config.toml
d_expert = 48
balance_bias = true
qk_norm = false
init_std_o = 0.0
init_std_down = 0.0
decay_fraction = 0.887
Below are experts of layer 3 (counted from 0) of a mixture-of-experts language model. Rows are named router (the router's row for the expert), gate (a neuron's input weights, with its number), up (a neuron's input weights, with its number) and show model dimensions 384-447. Each number is 500 + 25 x the weight over its row's rms, rounded and kept within 0 to 999. Numbers have three digits each.
After each expert's rows: a language model's description of what the expert responds to. This comes from a sample of Wikipedia text that the model never trained on.

# expert 18
router:484519464517519494524479496421493490469515484491505510509512515441510472533485534510475457527491523518522516521507498538434538513512486472536478540467485501505511493470514485494468462477500527
gate0:517479521498497520512529488491482460493505489438516503511540479495539482503503496474546458476501504520501458499483528537463471469503488523506527530471489482497509496504490505491508540481449521
up0:490486485474437499515523486447524478490536532479543488494510512499519484517513477499524490486551461503511478495443528485479472486505489494503523513456471488539485486492507522507467519508487521
gate1:545516542486506474504495491441531519515499489541536485553473485495494507520503507502508511474521477487522492500501488545490472509559481507512467554479485542489464476484507499486493479482493472
up1:493523539492485548500540527498490533527493504480525479501511498481510471433476511491521499517518541473506474518462480505500541473488501473529482485517494465545508486491503531485517502477507513
gate2:503489456520485459523438509475473486494494499471516516489533470502480497569525462536516502458501491506523484503485478511488523541540517520515471504502506484520495481501538522490523487547498502
up2:507503505534535511551509478484473522445480523520501521510488517511441509496492526515472492460472502468518534522505494495496490469541516524504514495507565544511482476512475493496488499514529481
gate3:493512439535487526523500476452482513490496499571540524553480477460501517491520508575505488511431462452501514474517440514516476534510448516505482496500497524510518509461496511494531533468488516
up3:463495493518500474485515461540493498510509485522483525479496511539534508498522467513500485515555497455505469527491468447505513500505493485505556486537507502490487461506475490541527504529503572
gate4:461489504532488504491506517502487487483515512519507481489487489494516498516523514492511472495511476480515539505519453499482526505507487522523482520527539518537499509494517501530477487487492468
up4:515480531546549482530526478508503489460502474477495547571502438503470506480529526523519510509480499550537489486447483507487449489493507480543431532473457489538494534510482543505523540504511487
gate5:510509523501495511515469513501518499488468450487456506429485460458499509532459535522454507544503553510471485483484504482466515499485471482491474507459501501512514499479491496521534474505499466
up5:489509495523459487539495491470487497499455501470471494496513507439498499545490522482453502543499530541497481468467485486433507469499496480514452515472521498501505450483481473525509485484498483
gate6:524514500533486455518517493439489499517535551495529538530455509504490500475472505494486492483494514518532516484508504459511528464515489480477481489512526490511504493514478523480541503496530481
up6:516536504525489458521485465478495535547486503507476528531465522487465498492527519497496438501521547532502541509454485511501549466536534480465510472534479490519493521553469523447515496493503517
Description: Head nouns, quantifiers

# expert 60
router:496496515510476465520530492499530510435537509493461524497539507526485546482488465554470520520463501504517509518478478490482490518507493506458547484490494500483516519502471458453501512478485498
gate0:463536504498511444513536484524461536530516482556488517527501500459509532500513460502505515549485512549500482524525494450494541502485474520486490501503447496504535449499505471500469476504499510
up0:528498486516491465543490492523488485517521465483534495484508546520499468504489491499488470491502530531506509503522486552514480537486515476560483491505569493497478507532472480483470508493485485
gate1:467475497519500495508463539502527509515491526515479506528517513452515476495483501507487504510476528446495485497492481507466508525452533455493503493466505424469493446522472563519492470490460448
up1:534440479464521534519473478520466474521473537537511509526501508467504483538470543454529491465516481536504475457536515475467517475509497485504471480537505529510493497444499455464519517492510528
gate2:505549497507506532544501527478506459450537531456480459502493526515519510490453507507460495482529490495452463506472475489489547535467504477510495487510488501449509472511491519503527493511499500
up2:530533461476545516550518510503508511479520523501496506497501513503548490482520512530459478484474468440468481534523444521507475529463468476555522510497515480437519484489537501537494525496475493
gate3:449534474530493486481556491477515488490548508510488500506511523519501498476532508494488493518468513536511501532521481506505489468542461488447503458515480533475530457511482492487496461492508515
up3:487474481501475534545446503525468508508469502476493501533532513472527495474510489493528470494520529438507497504456513508463500484489473518507498520518498469480503481500532470544498513511461486
gate4:540534493536492543480535502520506495519559521466490511508545536535497498476514464518483512482444519510531501498476445512470540547503517457492459511542536522514497476548498504422520526498522495
up4:444472499515505495467478512506466487496518481525521477481458503484525502504462530481507486530515488463506527502537456503511492515488509517475506476474500479486510525478485483540507523497568489
gate5:462496496517446483498528513498500540531507499500474519519534491533492524467542502510472432516494546510492498561565519479534489525540488496474511471515563482497479514492481527490504501445451533
up5:468504511518529456511483515490492480505527534478496513550483466512474466526503527508503536481517544493497503492474515503481509515462481544531502524496473538473437497502515493530531573552482486
gate6:477488449498490493500532500471519478451485484486509488476504504515510538481487478517492532510528471534483523505499506522452514483531506465484507498513455502492534508464505451504489492471464507
up6:541473472463489494565456482504510458495522483537464500504565480487524538500514494452499468495512451501475492518466516511520552493478521519475533496531488484448492498525506457524483519479490492
Description: Location preposition in

# expert 45
router:443511517542460483529452494465502521530518517491538520478508515461492483486496520545523535496506518503489506491512451520481525513530517471524510480512518536471550497508499514504516545479515507
gate0:472544498490522480496480509458479477451454509480512521498503446508495500522488452480556501505457487505496506482480520526511503479454543533539490503501490504466507456449505529500456482515512421
up0:494500461521493440510518509463512482510471504468517522460508517477528529502535472485487463519469503468506535500503455523510538513483566530477486484541489529464495453443523500514479474474509439
gate1:559491500505475490504513508505479533483511499536485542493509527503439530491504465515542483445474499498517564488517501499462519510513524524476521479488529542500479537450483482460471490508519478
up1:554510518524485479492478476521505476538533502500524488501511472493460514500497485544527499477486507505478547512485514501466521451524500518464489465520561577488554481471481472473509492489477536
gate2:467468511483495491476485495469487562507500444520534503517498458505510479455489508536513499510504491536544498461479451513540505503520506486512474491486521515463500502480492506508503503527542514
up2:492493519534531532488490467548546443532511491428456458460544524498526490478518506514494505492504506485489480488496474473477477552555493512481475484502482461520527504499530488476545525479518541
gate3:504479481461492491476527498485458492506483485501493533500472452458500542487498492491524532533525492512498498496471508478499496497520484495486485516477548506475505524477509476498512492485524506
up3:469496518455491472491463448517463535450479460473455511509456512510529499450487445524491537533525506475494508485482499482520504512529486504518537506498485528491535519503479471501488508529480495
gate4:445542485486497549467477461502490499509546469477507477552480500507509461487480529523475541514482485463528478499481503513478474453479485499509493500497468533479478504494512542519497507555535518
up4:492537520491546444502475557563506471491468528532447539529457506503521523494493503471481511485486515522496477477472510466455537470512464491497480509511495526514488475476564487507448510508497474
gate5:482469481476508507525463466460501541476524507511517500467525445514460524508523509555500510494508530514506485493518494492478511482483539523486491493494457538466525466527475529541475516495503535
up5:502477537481502480526545526481519476569500527512500482542492514492507509515473512468498526534483451486516475507504518521515518469462446517525462499479554494512515501505511469477483477557504490
gate6:507538499506529486541489512472473458502501496515532505479529481510545493473506539487510483500489515486458525512496516492462505508573507468523497518505523493471502477483488469481446482530525495
up6:494474493469487519465544510489519504526521503474501495510502475485484462470509528482507515495536526470514466460498498481497507497472521492515485476493510511494538502552485545483564506468502449
Description: Time and place nouns

# expert 15
router:516489496499475493481519549516515501522542451474494533486551554525464474522499473504513539516489473506482535521457502475442466547470519516508539486491504485491503507506495476450508473508516527
gate0:481535496530494507534474487515532531526496492480494468516469520504510468509572483483525518475547510508486516550489514513472542529486477498558519498539514531490480484518502464520499501520469517
up0:539480466501497511478537521510503490515527533503511486489500473513470516550517486513450492487474471538517482532523485472508503507493543464487497519517510509524523499507511470531525483486497479
gate1:475539470494474486523517481497536537504518475541466524526531495543527567495521456516487526507534498501489531480506514449493519503490489471472502515543506506470536507484510482483502485477526538
up1:488518519486508536503491497493489498476497545484482513499489466456464480530457518483478485488459499502506462532483518510499501540501533474521492487447540498506503501505445493548505515493493507
gate2:522489504509523486477525493529541505504518529511499429526471537504440507508485461480519519495477470515511519515498477478523522490478516487545546520524478475500522549508466505456480531453461487
up2:500522501516485509474541494526504551483517481456531525508534482526494516486488512538491469494509490503484459454501530501475526510496474489516503493488526512484524495487479492471513513515494484
gate3:533492498500517483480509493514477495479504525487474461526510504501531540512504482544511472468488500538479500527480510517517482528514496481484518498512543518509474503499499481513475528500468514
up3:523463499474515476495521492502485480476491471470502460531524511509508502537506486534554490454501514530497484543502543488532497546480506506474481517501507502543473513502503517483454528508479532
gate4:467505539516491521515509535454526500529500481490511469495487544492511501542535486556498507530496508504544475504495493473460499509443562495540475527475466487510498556509544508493504528488523479
up4:503482484496487517528471466472503512473478453439534501481488506498461486505506494504513516472455445512552527471494488482472481489485499500530505540540509496498491522496527485510484481505518504
gate5:514509507482511528512510506460480498430498490513506519513483513494526502511488452480499485518502486500503510442464495492499491460464444438497511480485472487488514530482529445513522495516479472
up5:528474483485503492485485508493489494497481545485517502519539488560474511527507503517525502484520479501516513531475496512477486518515515532511527469458557521485537452478505477507512529519488485
gate6:476518484537495508470548521496528531479449510506445492473509527544489469476476524464500497551477507476527466463503440504457479492479514512510501527513534539507535461503507521483508510470528520
up6:470540501495528464493519514481516469479532457524562466498520496447527507522480485531528499516524519532478513505500521482500486493508456514455487518490478510493498513458490486537537465485482493
Description: Prepositions in, dates

# expert 12
router:477464468485498424468470463503522513472479464473512484503458506476514454520515543548476541522493499493557473509505480523476519534472477500514492478470515492517522469485485488468501482510486533
gate0:476451505495493507515511470505494491518440500515494524500506499529516453517496507497478511458474474539518465492518509469479485543487479559517506478507534471515497513519483514536523522501532508
up0:516465507475496506503494500474540492494429459498528495488454527517492466527522492488511492482479473527580462479538466482490490529498474512496508506482483491509516518472498517475501510552478530
gate1:503477506497540507501465486546462483494507470466514528518513503491512439522437524511484489524478522486528441472521507501497534503471455473482484507482474526500510492499456483500524513508518500
up1:509527541526490460499483450515495536509539494454503529504496495539486498547499541462482472502544515531481498502491488467515470499488525517498522492461547480523473516483496530479515566472483489
gate2:517513480527473511477505507485493509480544485528518501510466489510479551508512486527506513513511501530521534489491509488457484520545512494480518478487508462520513481480517499457502512460530524
up2:484486476467499506491500524522478521497486520514519508492534477500511485509521486465523476550469512481515463490519492524521476497491481483496459493496462512480493504492494487510519540491495481
gate3:485483465453528533498503493470504469477507471525478508458507483506500544496484477506503481519514447482488503542520556480512520510468502538481499506479540478489487508474495525509540492519498504
up3:475499465497523525471483481471509486478540522508474462520496467502500526488506520515501501534512516490479493489461531467494530511456527506478502532501529505489500456512533527501522508508489479
gate4:495480495502508485523441572487500552525496489548515494495499518490467476489516507491507494518502493498496494472519434492492523478480513450517497500460541508491483518502499492433529536484525509
up4:489515513488503497476513444497550487477521520483493470507492477476523542474461517516507517489483469498493508480525523477478505488461531542516502535508480464518520469538493489484500449532479480
gate5:473534519490482537462502498514527457486481510482544442502529508462498436524502492475524491497530519499478533489468491520485483569468482479476518568519533513524494465534467461533454538478481480
up5:512543496488517496500515509483481476537516486475459482476480471503475489502490553520493465501543499539461512479458501424490470510515495506532494465493491502472480501501565511480540519516482501
gate6:470509503516516487461477514470491496471489508502502513519484548480539562511518535518496495523493460490498523492510512495451456511511497515507506504458474478518493513524497530440482512491444507
up6:578474505506524513449553474472469451476489532475478487517530415504472493469498483487502489542483532493480498507462529513499501514438494442507531524488471532509504458523504452517540532503550484
Description: Linking prepositions

# expert 33
router:518487477543524478535521477505494463464502499481494500513538505482541467502455511541517484507491509516517481522477495520448531555482466478517489524501503486455551484496483503512527475470517470
gate0:532491544543510511541490520466482539511501505528517517460521480488546517507514509456507488530455543477460520458466483452507482559473528493512455455501510451458495481503504483474503490500470517
up0:488522502472475497452487457514478507477507525502476520500500494513456474510490476486520533507533484496542502544536495469506510458520446488473506535487511557515497509477501543531534526441512496
gate1:500504516511510480494482545489469492494488471486503468514531516452498482495469518523503537474505457532447489496544550513504521520507489457488499509502538527517574496457489471518476537448467532
up1:469530496472499470504513456516534483474497521479525504512495527516486502524491515528510519478492544511536517510484482518492547488518521473521488521492483493532489494496476498487453512456536485
gate2:482500536502550498488496513518483472470516502482540549498517470482520527535495476534496523521530472499466463518511524488496532470490514460543537482518490480443533467453458481461520493516529516
up2:531495547494471541526517501465531498508539480451477474520495532512493518468552492490482468517512490533517505518494509547543495527520490500514480524507501503492450508500522509519520486519508521
gate3:511523487511524528525521520477496481481491493522445467515546529483519478460525496538489520496494510503475539510517501549517511520520541488513517519548474462545544491506515496503501499531516492
up3:528501515451478495491499524570497521486468482489522529500507485536479541479475479483464501507483449512506490483479496497462490518487455542441503446498508481483488495504489533480521518449505484
gate4:535528529479496510536487505472517494446467493521488487475493485494492494464491471524507503508456564495490480478495488507501526479495510475474508500517507467516499500511493502498507515457511477
up4:481487496511464490463489542507497493455510503529518540502537487438549505514469527517485470511507491513527507481460467492518493504497509537496445524502492517465535488494514511538494498488476498
gate5:488486502512490473533539497467487459515504476440519471511504478480527513498512545518498495504550545534486501502497493511474528514543480465471454481477484496491477477503493510489491526500456508
up5:488509487501481504502487483458458515502469500479513551536568498470483477491505496512538511526520506493518497513505504497475498505526490452486493537485492485469504513527491511511467487525466541
gate6:527500509555497471513503474453459486519513489493506464471483488528515491508457493531483471533538517459480526509521486503516491522500507503538519497506482506490492520494515488484475519487507561
up6:499505523463486508467499510505501518488501518538476478492475474489483501508509524488497521475480545502504523519541492502566488461509502538484470507525523487494498492534495525482505447531492467
Description: Prepositions, quantifiers, conjunctions